config.toml
num_hidden_layers = 9
hidden_size = 160
n_experts = 64
experts_per_token = 4
d_expert = 32
d_shared_expert = 128
hidden_act = "gelu"
moe_layers = [2, 3, 4, 5, 6, 7, 8]
n_empty_slots = 32
router_score = "sigmoid"
normalize_top_k = false
routed_scale = 0.5
balance_loss = 0.00488
balance_bias = false
router_bias = true
init_std_router = 0.0124
lr_router = 0.000641
vocab_size = 2048
norm = "layernorm"
norm_eps = 1e-06
tie_word_embeddings = false
optimizer = "soap_variant"
learning_rate = 0.00483
beta1 = 0.95
beta2 = 0.95
batch_tokens = 65536
max_seq_len = 1024
train_tokens = 733500000
max_steps = 11193
dataset = "wikipedia_en"
Below are experts of layer 3 (counted from 0) of a mixture-of-experts language model. Rows are named router (the router's row for the expert), up (a neuron's input weights, with its number) and show model dimensions 0-159. Each number is 500 + 25 x the weight over its row's rms, rounded and kept within 0 to 999. Numbers have three digits each.
After each expert's rows: a language model's description of what the expert responds to. This comes from a sample of Wikipedia text that the model never trained on.

# expert 13
router:462501469479481481470527542509529538513493532439505479476565498537497497490508494531496553528480500517511511510476498511451513488515511509490475527493516520529486516464511505497525480469550475529528521490475506480462473533515517477470480475506513504528572509455503465510499479454515490502474505463497514509497514518458543513528511442506504557524505507488514502454469525465477505501516457475498460469513485477525495466511505498480535473526498478522508524514501480479529519513467475
up0:496489502499477489465533488475503496520545501487499497534500532536502511470457508495570526496497484490526510498503517493479516515472546503518459478486475481516495513478479500497536487519530531515509523494429524505486494506441516470542482508528490517526536496481486518505476525477504537461537484520481537515533462479467451537490526515495520514462507465473484486443504494558508533496521473478504481453500508465509500488505488529544522485505539500511497505484550449508535484491547508
It responds to: Articles and possessive determiners beginning a noun phrase, mostly after prepositions: in the final, of a village, and his painting.

# expert 48
router:493463570492452546518502490460496523514470482498507455493498496518483490487498477478493501530577520490465513537476482489517519528530498487534477462506530500502496483516532467524500537477521507518507516485487482467536459555505505492514536494478516522484494498555481484506473489451461510510489495477462475508518503512477501493514505466506477488489550542532499510525490525489490551475483500517480502545506484491495481475491464492456513527500546461508511547478530507441498526501482476
up0:492467508514483497534524497478511516512451521451495502494493516550489454466554499496497521511502522460451494519457470455509531490481480467495476474505483499536512480523524479482531518462531501514505446494502515520502479499511485533505534501509526529500506542537458514494454474499452475486521494488490509479569471509485533498524485503519466480479480536550530518499473544471476495462514493497494492516510519469524475483520500495451571531491508509488493497455492522503521502500473475
It responds to: Single capital letters starting lines, words, abbreviations or math variables, such as R in Road, N in coordinates, NEK.

# expert 58
router:483494532491499501511505500465489481483468499491528481539513531519506494518498490522506530538519518494482498501521511508484496459521590495518517498502540488469508503496453473501529505477566448512489493481572501501527499510489501488550467475490505526513512494551527489491504542541508469497506482519499502511443471473538542470517449502472536484512520514464512513526520491467501530459473503449469503483449494513496531525475504475495498479511504509535512492528456495477479546487509501
up0:475520492557520501498510485488474475486534491512497491528520564558459520451558465517495492544505514525501508519497533512481495487510531552460521503500526492472477486513463520567523521485507469543483490483515502489466502495484528500503484467467502548537456508503514475484502508470527488502488511522474509486485447534495519500473477512501516511467509512531527483505531526465476499458459483477531504464486495480507501477519465469515486478496494466503488515511477483534487538518564486
It responds to: Pieces ending in t such as et, t, it, at, ct, pt, e.g. Soci-et-y, redoub-t, or-bit, Ca-st.

# expert 45
router:521554532544498491467476530438529461510511514514496488507514495534515495492506486521517498519496509534464488466474500498446492501499501500471512524517514462492512519555465500445471492479526494474474511460510470504537492479498528501531505546525521519484512506524503500527473497469489491487496493527492521514496495494460498498507451496510490506544556498487505523448476503450507491491486457483487471518516484524508492481526510483479483459508471501467462540510524535538535486508569440
up13:509442510496535500457458489508434532498461456519533492497468505504501512454553510486484491499511520499500531512508509474495443510542534506518564501473528484507508501545503475458531502510486507510482513486493511511496495514489469498506569518536516501532494496536501518502517451490515507510492552495468524479491516519560492449478491482499480459532488492504484519501517530539505529485463479516505482508449498454521504528502516532498491460514463475509515473520529491482518491513532505
It responds to: Prepositions like of, to, for, by, from, with, often right after a past participle or noun, as in member of, slashed from.

# expert 42
router:506465484538509512500521448505456507490529534515507479494501485459500507493491468528473499495451497492477508504516514480487497529530545508553472484537483506468507508447483533523477494525488503499469492491511548527488472500478528478517522506522504484507503480506526477487512505474503535489527499486523495479510489483484465533514463466513545536518463466541499499542511522482472537501522479540546479482443511497492437540444473498492501451521459512518492513508526495525503557460484514
up0:497465519537483452511506487512496496495483477498497481515464506506498516525502468509490524487532490477526532526497503474469490506528538530479496519534513509466582534469531513507514513478481510563528477498486537516509511517470516524508539502571482523516516511539485518477495487499508500453526505476496506485505469501505448532522489507499464532533494479526525516468521513475453476544454515535486535517433501451478490505492502519485496417509475493505492491498515524495499487482489511
It responds to: Pronouns he, she, it and short e-containing pieces like e, ne, re, wa, pe, inside words such as There, Treasurer, Andrew.

# expert 7
router:494515516518506523481511485499490505479503534434491545489490513487503479517485488505495451515519513475502515472499519500490489480471563497467481503455539515472479449523521501513449476502562515505550479527472481489524472517496513429517471523521518514487503528506502480501531515546534559494508519523501508511494508521467500502513513500499525483510488454530525456483451506494444555462517494533489522491470479493500500560494524496506502481512537488535464485504482512480497531491542485
up1:461508420481516506523490481491515486423473476491498499504490521488530511518473484528517519519510490518493492501478478524528485477478540522494526545447535517479491508518472552526481500472538537493455506492499518475490556527522514452493496534508486503481571462499497482514503506488485515511487514518500533517475536494498491463554477479474515502509516484490502466515505514496462485477448503468539526519469490482470477537518466503499492555468518482534511522498501522466506522487515496
It responds to: Closing pieces of words, mostly noun or adjective suffixes like -ate, -ence, -age, -ity, plus whole words such as time, age, world.

# expert 20
router:510519514538497480519460495512437501492485501531519485506488502482500504457527499474518523558495499469492509496512552505532502478509484504530463487499560496512487500550525501499535499478541452482494506548499496503508470506511482484469494484509509552493522509507490500518509457438495496488510494493497493522444472489529486483451429498518523518542530491473507535481503434517463500460434495494506479482498516540521530530521533482506501526498479493457477507500527489484475496529491512
up6:499524511501481493549526505537461486484487510507541477506529508496451572500510498503497510504494507501503517497462559504516456495491498484532499479496508490493500451532460531495469527457474480483480503502510508489534473509514508521469490470481531529533516488497535497515510498469466538492539501533459465520486495470517475524513487538537501555478507493501541518532506486479469477439503540481483460502492547535530514522536475508519502504442500500494485484530454503506444498493475486
It responds to: Verb stems and endings after prefixes pro, re, de, ex, usually before -ed or -ing, e.g. pro-duc-e, expe-ct-ed, In-spect-or, creat-ed.

# expert 49
router:546483505519539542505493537566508507501490488503511519449545485516527505485499460533496506479533480459514501496500495453484507493491497506553476462481499466565469525509500490471485510549503526486506480517463530538516504501503477492498488484485490529476505487455533493525513521445518489503509481461496479522483505553490525499488492541491480511550530522497499442547536509507474519543499486463497503514461484492513509514523467533484484490478476497484509505507522514499512546481536443
up1:485521499481475556503456521512483503496506505494463507489522510507571532511516466507495526509499526456527487472517492445519482463503533540513506482528502486539476504510496500430499515545498536476535503482489513521531531551482519523479532482474496520500493486515504486550467495479459471491494469452469492533501439521497497467518476474513483500522471490497546506492494506531561501499503524492517466557467480513510499507496503531482496473531499496487498520497496455489477495443488489
It responds to: Past-tense and passive -ed endings and the verbs was, is, were, as in was ordered, commissioned by, worked at, vortex is.

# expert 44
router:486511453511505545509515482478503487496522505480466518550505480493502500478477531477517478501549498495539534461529479528492517458493598504519501488481526522547501496502500499504483503520502472498474496520526507500524469488504466499425518496519469505516490503496506510497521506504517463505475516530526455485469508508484430541497549544483505497522474492516526474518479502468495451493508506506479453484497506520508456501501515506521504503500458525540458532516496496440518518452478498
up0:477528516492465541513478458501523487503522539527516530491504494504518469482477508480491482489479498489501515471518491511567506506465532520494502514522478468525510519520459514498498504513492495511507498516512520560505493455496481512438521511470448521509499525550500456463471529450554479494482486479513484516515481515480500495476485503483521456522491501512520545508474504447479485506451530522481510513551505507534485497487519492497504481468498467504460558565487568494498517504515486
It responds to: Second pieces of words and names after an initial letter or syllable, e.g. T-en-nessee, T-en days, B-ill-board, con-ven-or, Re-con-naissance.

# expert 12
router:497497547503498469471528544533483530509523513499495524480534481528513516509481459524497465470481487487505501509476541509475500482472506495531473494485518473506477505552463498497484535505493511528537485457467493521498512502483514479519487497492495519507539515518514476499550468494503484497515498448548488542460493520512542507476447532482472522515503497489503488539494500467515488453499503477513515560442499496531471505581498511490493509527536476497522505475451504450504460476532469
up3:492477528471519492493484502550478511477496468493461494488538506492494514512464484491523497493510487518502525524480529535512527483529472499509485544484543489515511527478467476546493504543516482522532478502508556560477478497504455438437466491514521496473514477541520504493470484512539523510507496503540471502495480489548479487529481502506492508517515506498539507570494459454467475464492534498530490501482489514487483453488482485487536529505500518471487493509473488488498510489578487
It responds to: Verb endings ed, ing, ated completing words (designed, directed, known, used), plus k/ak/ka pieces in Slavic and Japanese names.

# expert 56
router:513525515527500475473484457459461523484517437474523494471545515507500492523504451516496502508487516478484484478474515502488504475494508491445512493494554512474515516444487491532489511495507538539436507455471473509471523524504481497527501501510501533500537518508505484509537490522475513495514509515562498512462499534560520484479518474515508493492440465505503513524492422503441482438497511513516448492464510493529494494519503510526492493501512509504533489503527488494499528499493481
up0:523513497493510509517477533466470455459510463507492481495523555520505484502508439522463504488480513514462451502489545502505493474497521516456487487487492485513522517472466486524511487506468495547451466471501473562492494496526481527516447485507544504515507496553473501491479480518499478488501499507541509497502485491565539525515507468509527510498507526513539495520477466486530486486500530532518490509500458495513501511506470482504463511503463524548560472431505515518507515493518479
It responds to: Mixed nouns and stems, often label words like "name" in "Binomial name", plus Location, film, University, station, and "=" in math.

# expert 46
router:461491521494480489502503458477449519491524498499497565508533512503490494505494499497475466526518513473455507468520541533439509490506481489501438462458512558551504472523522503506461487492511506498493466552488490514479482511496497465541464516545517513483489511534489478516522555515501536477522532542475488518529485491471549500495522473499544499515494468509511458523455468511500503481470515501498543502458497508512486527529518489531500501502522487527470509461537481502512527503510497
up1:474517494491483522467496496490479519526466541479495487482494513531518449522487511481451453506538495483501479467525524471475477484501482510458459520493510471529544491512504504515487551500460464521505481486537514523475499502487485496506494507428550552549493486487498477527494487530532490464537526516518489454471480485527497502529503521473504533550485533523511507539471490529519551520497474493493483507503510493533515480565486529482519474529517475476538532483531481514493526491494513
It responds to: Word-final noun suffixes like ation, ment, tion, ence, ity, age, tor, e.g. atten-tion, langu-age, Sen-ator, Lawr-ence.

# expert 16
router:480527499530508489520467510502506517486530518447511429529580461493557499518488497496483501496494491512496488486466495485449496526479508492508515455459503532496502496491478512474567470487555502515470495493477473531495505469476514512542491484481500514475517504501513544505487471482487505520521489446496534522513487510514522524492495530492496544516543525494493510465483489483529443498511483509525464516526504518443529493485545498502524487526490499539460509485494483527498488546479452
up0:460497513500495516499441477522480490471524506477520520492548452491495474524516533548475463546517497486470485509474522486465511501507517539485501523517510506456491525513484532449488528468445500505509489510525497482538461493502510499521532525485458476481490533524506518470484485476555501507472488495523511470548482551491483551450508507506490536517503486480497464492503477466507498484498502493490500533506490479507490504554519503500496453511514475511517526486497526581459497490488449
It responds to: Colons after infobox field names, plus dashes, spaces and pipes in lists and tables, e.g. Released:, Genus:, Region:.

# expert 50
router:507481523498506531525434536471492493506508517463512457498512486508505511499501508497494473531490491504528492447455487506519509519500484515519509492473486490477500500455503518485508513491512514524480476500499499522553514471482515495538491525497503530505508501501504516502474498465480519512527517400485541490506496525478476529504488500513505555477525496502464471455498484483470503491493482486477489498556517512461531484517532505496493507527471549553459498486517473493505468537485390
up0:495498513490503513520479520512468472501457493492473485465515499468495486486436510539508461485506498511476522499482473501528494462474482488517509514494461530494472463510509513444525481532452497571476469522501481563541534485515508509535494478445459483510500501496538563527492532513537494490538493481525500475478532506507494500497467488535513530503539480493514493453487540466468493536494542490485512514535469502515482459503509516499494471517531531526521508525524540497482531493505508
It responds to: Starts of infobox and list field labels after "- " or line breaks, like Clade, Coordinates, Born, Country, Species, Personal.

# expert 38
router:489490496486542483477476516502506512509471448538508461464565513533531500514505474537515494505463496470549550464451528477499494505479487504524492512489516483491500483497514502495493462507486523475532492464473485516484490551490509482539478535525523493529521474495524534520478484447514501501482517507500523489475512539549455490528501478486528500518473484492510486522508503457509478476509464474521539477463498510520494524524509508468511425482522492527510515525541513461511551511473451
up0:485494509517524460509478552491501507496473487510490491480480504521484510520553528545449512508542467499522521469487479495506492531476505509490477457484562456501470508513473491496541464515505509494463487450468533475502508541502466511508517479517469447512483512489537501501527520440528507509482512479524530535463483471544489532508513456500535463458486495459491475504509507467512496488507488497509493532472527479512455539480502556507550523504471503488514491506481478483527493498498455
It responds to: Common function words in running prose, such as was, is, be, from, were, it, also, notably "is" in "X is a village".

# expert 4
router:526546532563481445486526477533470480476506506457514491487489525473505478450487475533490487558472502490488506457459507506473502496504585509508467477518509449478508491566493498510508480510514544548498495489510497498460488530512503479534478490514527503517488481477524478502513523465496490488504505519529497515457502544532454496430498494547493472486520529525500483507511506469516503483519494505538500476495508475502498491506517511525504495500499486583500508489518472509499486476511500
up0:527518507478519456483506495480477523504525477459497497500492537554529495451436475557510498494488538460472502475472510453497554527498552470506473487511489457541481488487517519532495497515542545464512460548524496507473494512513543531482456512540528500539493448496481515510541486452472527500500493516479504480501485483498495492488541502519511493537531523495488495509504491490532503487510464535476491500531552472484503509494505522495485482473528519524524517515493483472475486498479478
It responds to: Word-final pieces like re, le, st, se, te, ke, ight ending a word after its stem, e.g. promo-te, lo-st, He-ight, Du-ke.

# expert 22
router:488498496503543449504523472475471515492471508456520581526537491507531499547480452493504485481511504512488524491501499524460508464506583519513505466448510501547508470541460509497484528517470490523546487503483495501549495484491519482505499497493521524529496527468499501501503501456512494507485541544515504484482491479478455466514486474500528493510499499510514486544435470503500514488490486528513450487461530458468472488482515498518503488508537499543480510511464478478501488506506495
up6:518484482467528513529509503503445496500481502497518497469516478476505494512471448486528512495504499480516509502482521498503513469456493497498491455438491477577518470564513502489510514538524524566501519501475554508482500479545452482491471522513523479514502491494532525543518511483522527521516524494491472466470519498485494493488526468504500508537506501503507501524492439464441531494508481507512465470478506481504487541468492531481464508490499521547489482449493538486494484542489507
It responds to: Mid-word pieces, mostly in sports articles: off in playoffs, up in Group, ing, ment, um, as in Cup, Championship, Super League.

# expert 51
router:513502525547482512477506531522464484470479516505501519459528478492516495489516487486503492498479498513490474497512489503494487493518584492545479485478520510494510472506506487496463478498534526487548488498498495501506482513513498469514521497485524504462516516496511478496541435587500555504535501519474479495479500588499468541506490483527493520475483475508527476475494452485478522474516489514518538495476497467478467476518547495500533506510558469502485531514505465493493516475456465
up0:492487505479438466518538486461499507507509525518484492480498498496525478427565520528501478511490516520496513497511485504511464531539523535523522514444476486516511447493460541493488453508505497498537460453474532500527464510475527508477507488506483533507528484508530523512517474531476560491496549509479496524519499497492481474530520512492488554489496521490501507468437497512479497472524533522478508484556497476515505451502505492512519513507524481525509506511492489540494497502503443
It responds to: Curly apostrophes in possessives and contractions, plus word-ending suffixes like -ive, -ence, -ure, -ance, -ity, as in def-ense, Advent-ure-s.

# expert 43
router:537533526477504487498519433526445447517468542470502540535469529449509495517480508511511452526464493485463508448534491512497516469499526514495471440470536503496519471481501514506456508513513472517489499522498512512505437505507521498537506490516498515494526488477492520493529492496490455503504492510501539468462515548511467505458526533505521514492479539533490503486488496504466479560467517497489434490490476489528494538521518493484505537512508499497483527512527478493504493482484514
up9:477517531480510525517516486498487430498505517513585546485460497488466494499502475491539474539507476490497482509554485543478521505492505490511493515452494482469487506488485503506456496550525468522486459542503534552505479469509490497496509485491473510505498492513485508445493496516508474548492491499525512462516531541527480515478507542453544526511518509523489496506497464516478525518480511474503480520510459486575477543487506489509478489530526472498520535487527495530534508487497497
It responds to: Short word pieces inside words and names, often after one or two letters: highlights, illustrations, handpicked, Congress, tower.

# expert 41
router:494492530512460503492526483467481493476467496512532476445466503512480492497493510506491521506532521512498495513442495511514495523494469513530483486517507533490485478554527477501494516486492527508564477509453509525538496515514477491463507536502512506502495493521456534504492554484492514510518483488443511502485484505445490535539542467466496469486549468499519470470510492513449506481519500485509506513524509518484506453492465482476571489513477506526539526490488527564499545482538519
up5:506513505442453517517491473486442484516429473523505472466475502481510485520523535530504534484493487502495470473449478528496483526464455475528473531506512471499495481527521494434515509487498513489489520513498512525510538516492492501545533469533513455504492479528484551519505526501505506529506504495502536499483476477511532537453547472484468491506513457476505486485533483474512553489506497472472498530522479514496525503485516509504541498572459512499534494488504506489516496536507496
It responds to: Single capital letters or capital pieces opening a name or acronym, such as L in Line, N in NFL, U in US, Ra in Radar.

# expert 2
router:486515491518509513531483511503457496517502479463527522511506455496491494521499541483521509464537512476505515485503511475504510475506541514512519502494479452501509471566541492493486470504505495510490488499482480497505495477514486430478472493543499503521529532523542504500518459463508548508496470508497500513471481512468517515442445490478538528511553487483498545449465517518481513475476497541493476487502529505485494513500515487508489503504496526512498540511530445439496488467419528
up0:495546490489513481520519493547466452470513490478513528524464472483491496510531537502542509470502469526469531490503496520505501495523482483462506451479532465488520498536501483485511482521513460498491455502449516461505498495477474472522536519504487483545540485500466502476505513488484501509485478570552497515442496553516516523484493485491523487492547492474495533445491482455505504500479480467500531502521521489492530522507488511511476489510500503500484554493511488454491535531434492
It responds to: Middle syllables of Latinate words right after prefixes like ex, de, re, con, as in ex-pi-red, De-par-tment, diplo-ma-tic.

# expert 37
router:532545522530501474511473492537402490507509511511482522489535513508525508523521465509507498518486483493493510496513532492508505518494480513512443464481528514507502488483524531499520504482527483498456496500514506524541485497503521528453505471476495519501521521513492494511516437477483487492475494525489531496506476473540515487418456502486502502515490547492532534509434505514521506508486495525454510512490496501480452489575522505501491511500460482486472512503502442503492443508523502
up0:475523493513532472503463484529495505508485509491522504527492508527550511534528502482489468489528513499485503525479483470500524518486520498535459505486523484437512491511513518460505447484538510489463498519479504532519466476481539498424509451526515499510522516482486505528515494506503501530492484509458496476485503498529486512478492514459461552485478511504523587475444555514487466467521477518521510522472504504499485519538500511456476531469504505507514504470498522525452475477525476
It responds to: Inner or final word pieces such as -ist, -er, -or, -ic, -ell inside longer words: statistics, receptionist, networks, satellites.

# expert 17
router:491509491458524536546438504523514452487485454467495461510541473513493493544497474516499519476541489486504499458502509488479499511475487519548527485536469498542521512531489505526571514489550501510471463485512487515493481508497508501493525480488507502472503505495509510488505531515475495488515485498442523465445488476431500557501532467525502538499462530507481525481503483504471486473505469485468521506504488518517520475502524528484533483529527483483486512506541513526498468510544466
up0:478540525522494527569460466516521494488538545467558502521481504512477455491523508505456576538512484499490525497457499485512526491453484509485507452476463460520508511494482490503481486490531494477504474481447472527535491516477471526503520477510500488506499476489487493483538458464448525515515500482504535476511501494473494472504472557544496565466476500498511513451510497496488493481483488510480478498471526517505514510510496504494485481525525546523510530489510495511503509497545503
It responds to: The pipe between cells in tables of scores, votes, dates and locations, plus colons, semicolons and dashes in lists and infoboxes.

# expert 25
router:524527518524487474463531467513467512492514506469509500528498526491495500499522456507470502505525497487472513529481509489489514469473489493550459456509517530496522455493510523493476553503498560494477488492520492519451497466497501529481504497479500490467521507532520561535544486502485529478496510516536480507465482563479518516469541479512492529500503511500571511464492498485510470491440497481562475473472498510529496473524519516516503502518475513488483558481472471458500498472518525
up5:487515481496528472492515531525478490487514509498485500449472518514474540546540526521519483508488451474510517498495495534509491453474496505522508474527492542490466509490477505546456488477506527510495461509509524490469530561527528476524498487526534501475479456554486548563504479468537527455516480580517487549507485512500494488496492522484509520465539484509506478526516506477475489487491511494508481490503486512493508520512450514529493466506489470481506531515564491504463493495491512
It responds to: Endings of surnames and place names like -ton, -son, -man, -land, and words such as American, City, him, student.

# expert 57
router:484478493454498515524510493541484547487504493533490546464508506503499485520505504524493532504519497522506491470442526514493494529502532503532503502505519498528485497540485505476505513499485539537511474571491512535524494512492503519475502527481503503463526486484524519498439511544470460505547504527489522503495427484476482484437481551483508502459490543506499495425464515497504470488473476502506474535534499478506472509487464489495493496513532531514478482485439520470493522491507484
up7:498539523478532470506493454477508534520526510535524526466461479467526459501475477503532532523500564516489490525483496526479463483536550490478507519503504507522491474546511536473565489555506534518543488478495511461510460498486506534502521531466518459506494462522495509522483479460461526525526464500537495454504500495523472455507476508506475487492479489507488535471502513497492486482541487459518480486497472516470465498464470524499513452535490521502522493492519513515483505504497515
It responds to: Digits and later digit pieces of counts, scores and years in sports or election tables, such as 1,594, 0 - 1, 19-53.

# expert 53
router:452495545524504479536486490550443521480521518532486472505536519524501497539488506471501492515575509485503543451494518521428508452511537514484477473516509501497515476497493480516474517500478509500474463487503512519511526466504505465558476500513489524466530494485528487500552514510497536485521459502512500513467477523477493479451449511525525490539513494528475506535525476492477492496431506511494503481497503459503481503518488510523512519500502492468513455481468530469505492526503487
up1:467484492521515499494498477492497518509495510518521484524498526518502440493535505451459464536484495480507500519466546494514505503509533494498486485474476493533518481488480537491457532489509476471511489487497507497550502501502522512502511474495489540529545498537539497468505487494512512537551510519515475523512511563505481521495478500542489512495494458533465534487475509488423508478482526496529458435536517481528511438494474546472483504461520488476526487465461515527520522495520488
It responds to: Content nouns and stems about creative works and activities, such as record, series, film, season, game, work, design, form.

# expert 21
router:495494507496501498460548502530428481529535471448504536487502486484516492533497517520502477504542490488482472469521500483496504510486526498481498465534500544491493518522469486514449471490514513522523490516503509508504489488490522453447501491506473516491526516528517483491467507484516505502480451525497454528511486512534473518491439533494507514494484600534508517518500482497452496495502496528506534507477499478467508524491523524527483502526539497520507540477452469490513475429482502
up0:509517495525486505475481509497477487498550514508489513516491467503548482516504496492498560501506467541475516497454524455514531512505495518462488488523514511515554487497553470477546489483511509514496490518452483487494501519451544473523494528503507514502546497503502496477520504501516486531506496534453464547514466515481456532487450471470516463512510525487499494502490516491463472534504487493508531518445591467464493533481487542510498502514485513507505505473483545488496509495450488
It responds to: Mid-word two-letter syllables such as go, lo, ce, ho, mo, ba, as in for-go-tten, on-go-ing, the-se, Azer-ba-ijan.

# expert 19
router:482500487466539519533459506542515445496485472486498474496538475512488491546493465516500510474536489486505498463508509498486496491481487514539524491528482484546526542557491482529557500493539504506467463467500485519494471512498503514507526486490506495481509508496502503501519521522472496485520504496458516473442482455419503544509513467526510539497461540510496543512491459500473480467490474476468522491489482511507517479485538522488530481518546479487499510487538517549498468501537470
up0:489491497456466499463497506516505511514508505506495466538529533484473516479520489446471517515457510565509508489507502483507437493547444552520447528517507463508498508496541510536505472512508487518499473513489501524514485524486531486484531465467450510513505536493501527509505531513437489495517495508457497551458532506467506479516498487480519501492481518516512574498521496537472474477482526478484524526521512477484494515480485523489557500488509515496534482453507527496486500479474496
It responds to: Pipe separators between cells in tables of stats, results and election figures, plus colons and semicolons in lists, as in Industry: Energy.

# expert 15
router:494507443506497513529459501531512516497475544551519556465466511538473481467526524523506540484505513511505497457482527499472495530497484506508447481464477506464488576538491536480524478501530451490512499545542453525471520520502506513457483534495483512468498499484500522500493460550514492502491480518471517500499490501515516452514481463490520513517521519500532463496497514487466483514492480481491498521530483486536533528490476490524464501507482524494488466495486513493502510558456527
up8:466492464497471472511460487510478492492488529517469474448492469512487454499526509457484502502453519523502498492525532502537520512520508504530519532451506463447507497507514533494451503478518460468500480518507499541539492515488504499503491512529490545555517465526507458514499469513506528498437480506496525529490508505500504464473470473473502521519493522526519461473498496512470482502503482459506521511560505511520515549469479465537533506480532577504520509497501491510498514502458510
It responds to: The first digits of numbers, especially year starts like 19 or 20, in table cells after a pipe and in dates.

# expert 55
router:516531527461486478492496512509526496499501516503482530489551509444502503513519476518469553509520506481501474551527541494481511545496472496470468488527475519507542456500520508500511509491542506508493496443520516490551444502484516516497509500507490484491483514522468531487538461487519498515503506511504508511527488574543498494485497503495531504508533479509473452444541556501464489465498483493486472528486490485516489491439511508505502492498491508487491489491542519444497482445466537
up0:518519552504487536467508504496537477536542505457514497453487478506479471505510497489534525486485535468494517504530480495514502481492518507536485511495505531450553458445505532477498529495501477496499482484515548514488515536456499498481515522518535523538504500516483481513499511513489462516474548444521514503527502481498460503498494504520486544509499490527452485477520479483490507478504548493466501522511500458518510470439529479441493483451522484514469485505497493529526445527521470
It responds to: Commas, and, or, but and semicolons joining list items or clauses, as in procurement, and construction; wide and over.

# expert 10
router:500483525503504510531427520472497504495514524448511478497523493505523500512497510500499490536500497492527479453458482506496518524494506506520487476465495471493486477456493524482508505508505503516459483523474471524533512453468511502543496523500499536498504509499503491507510500467495519516530536414515538501500498521482475509470479501489532560500516492491463479454501479481467513510505492496479497489541526515444516478505540503496492511538457549554457478485512477491496485523492406
up0:483520490438483475554474483504484509511524488470522505449479501448517471510526518511519503458456491512464503453485456478515527511451507519489488476508498491502487469491481547487471498493505508508562488493543499553509501491454501476477528487506498515540512501526521548515501523474472529502535542459528502503501512508482497499509502516486518494493484476505501504445528496499512512479536469459498494515489549528493546474516514480515520496542473500547488502491498517468547455538470530
It responds to: Field names starting dash-list lines in infoboxes and taxoboxes, before a colon: Class, Country, Born, Species, Personal, Location.

# expert 6
router:507498520530513489534451505457477540481524524466506477535485495508492489522482505527518497496511489484526495464450506510471496498503522507533460505480517502464490454454505517492496525497513487510435458466451466527546504460486505491538480504516514534515490506508511500513527511478495534501520530468511537509494494533503443488473504508501523525493531496504490480482496503451488532523478493516515514490544524523458519471522524501493506485508488539554458464482523473507488507497497399
up0:526469490521498483513498503471497502479507515462486493500509555513461562512480457525536506512507471491529521523519504461472477494495493499539464490465507496500516456516456519478489507461499467470495469493521504536520551512450516505529488505531551550509470452526485513515518529548488541487491473449499517525479495517501501476500530518494495529456547506523495460428511493479470506506484536487506486493522491496471513494534470529488523502515499509480476493494479465539477532532506472
It responds to: Label words in infoboxes and headings, often before a colon, such as Order, Medal record, Identifiers, Species, Born, Total.

# expert 0
router:501517464532483503517516517516454487499545512550545530527498483524498499551488495522495477454473514498461510514500486528457518477486493509536463498469503533487486486448523485508472470493485459498553489461486486531482476528498495530494483490489493502541478510497477519494564457513516498517491515510497509499500490502489510525528536472511509503491503481491484475538457443505492532470496486526540468534450515462487501536510496490501543454497518477581499508485535512490492497475461500
up0:482547486508501497499480452458481477490528535514547512475493491491491474521507478543483445508538507510496501490498528540477486504508476515537545542500483497555449497519521451494517505522550472505510534506515481537497494482503501485495497533460494464502493501462515538489475482496523485543502517473535507497522486549539518479503510432525552483548463500479491485510474504473477480486459495521501480522498501506500498503484508477502509500516534493527461525546460489522505510511473440
It responds to: Unit abbreviations after numbers (m, km, %), clause words like that, which, as, when, and endings such as -ment, -em.

# expert 31
router:495502484511488529529506494550500484509510471530496525493498536511481494471517521521498485504484481501489487477468522477449516528519538503512444471496488508554477495517522541478473458492474490490526525450535487496468513536517490514452502530501458488463498529508485537524500433523529507502524428516488474539525432507508551491507475485513480523510548477527506497476482483502489537464452517489499505509465465469523500559515513509499494505498494474480492466508496506499490526505466509
up0:514501460490525555483482468501472465511507489531498470470467547492498552452490498500498516513470491479480500490520499481500522475480522431499505507492441510489500475521485548451507500490502541517508516495470510506519517527574539522493508463523479466508525514478498526539488467482506521524485521536494495549490492485511512480519528561457495527511526508465490467508473470501528490486461507505502560474538487516497517500485482525481505510486505448502477516473557515517493490511481501
It responds to: Year digits and number pieces after 19, in or a comma, as in 2020 census, in 1971, 35,185, mostly in dates and tables.

# expert 60
router:537525524563486466502501474488519523475495529476511493474540476512520484512521445523534516471512499526484448506479471508475498503506536523523443518472497517509524507534490520488496523458541555542534499464499479507507501534517508513521540495465508487513511510487492528508550464552487509495508467501462483500506504546463499516492527486476459483474465527495483505503485485500498474493500487484466474493493484488517520478550521488510503525470459511565470474525480448468506465489478475
up13:481485532507516465522494537493511484502500518472500475463475502506528504501588460497514464511518478521489491487488499512539535490505502501497451516533514505525527464513535507457477518507525488498535498527524493497507499519473507501483486466495482446514507496485474476560531428541471482508487515477472514490478501518516533520500474498503515473444510495554461531522529486485480485483516515511494498531503452485547535518523490495480476531492433500530511490480504496532468482488490447
It responds to: Adjective-forming endings al, ic, ian, ical, ish, ary, ive, as in political, commercial, archival, systematically.

# expert 35
router:504516462500505541504559531525488522510541506520497500453503507484517504563498503486501523505418521518488526494511485505514517457511504506480480515516522493488475525468524498488528483501542477482460502511524507557470500465507499534469472468470484489498489529505478481498527477467484527501514493498521510521509473510497479468470500531521525500458500547492500552488492461481439492495499501489504467518483531469526484519510481512521499490511517447545481493509543467487491478413515475
up0:479524509486475496497497532468516526478499532506487478499549480539540489513524477464463527495488501507505503454543487494503497482520504510539471505505487501516504498479502458482524514464465484473483481505556488533488490486465508508466519501444469509539513524514501497495530447500462493520484477490490467495510457485515550508521499467554507471513518530527520537473481476475506540517501432455508493569498534512479532544499503527503494503508482523502459510499495510467443525484481479
It responds to: Opening consonant fragments of a word split into pieces, such as th, f, m, w, h, as in though, things, thus, saw.

# expert 33
router:471513458520493510486458520511495477521512516526518475466527496524494505542514499484515525485507487485494483466461485504507510505536533506448508513517517493544474496525477512519521497492493493478538495497485515489513496511489529512536495480527523486540505474464520479523495501516512506501506502451518481508494463467524435461514483470495549504496539518509477538464514496503441466509529493479523488485550537517450475478492477503475502417530498464529558500520491487470533512445473529
up0:511550495465522525538460462518514518513484495498478504495505498544534471501529539457525510521508477535524516487511470490523494511524496503468509435499463510508451485486509542491548466499514512512516507498494564491511502529468513506498538504498472510524500511509493512546532517482460460523497524476450440527525493510529481501486498484453521438506515502519500562499501515537496499500509477440494534497485467517513470489507508517480501455542496490524501481486452526502527508488503511
It responds to: The first piece of a lowercase word split into parts after the, a or and, such as fa-ctor, ca-bins, dis-order, pro-tagonist.

# expert 36
router:511507520513548472492527489462500481509522491503524533534499493499493502518491465500516524504449462483535509486498498533457551459489519526531478506478486478514484504515478484536493501528494477530518501517525498500511493531488526481531502503470499484516490524505479495483438524505510530486468557506495508481499494503535481532463475494518508483511512493482482522523459480488539540484476505535553414505472484483472533443499469510494476503477445514475455490521534526437515503523474498
up0:456531526528522464479482489468482508519519550511511469494497549512519495457540458498526501504463474522505462541496463499484564504491493477514521514514492514480500513541490515478536524490482487533481494498510468527491522531479497514502514507480523499518517487519524511520505517499495502501500531491444505510486521466526493451470481484549540485481467519485440519489489497496463518477482536487565452526515469524518455479488535549461523503466477494547464475482503492522513518499488485
It responds to: Syllables like us, as, os, op, x and prefixes ex, sub, pro, com, e.g. Because, numerous, experimental, Sox.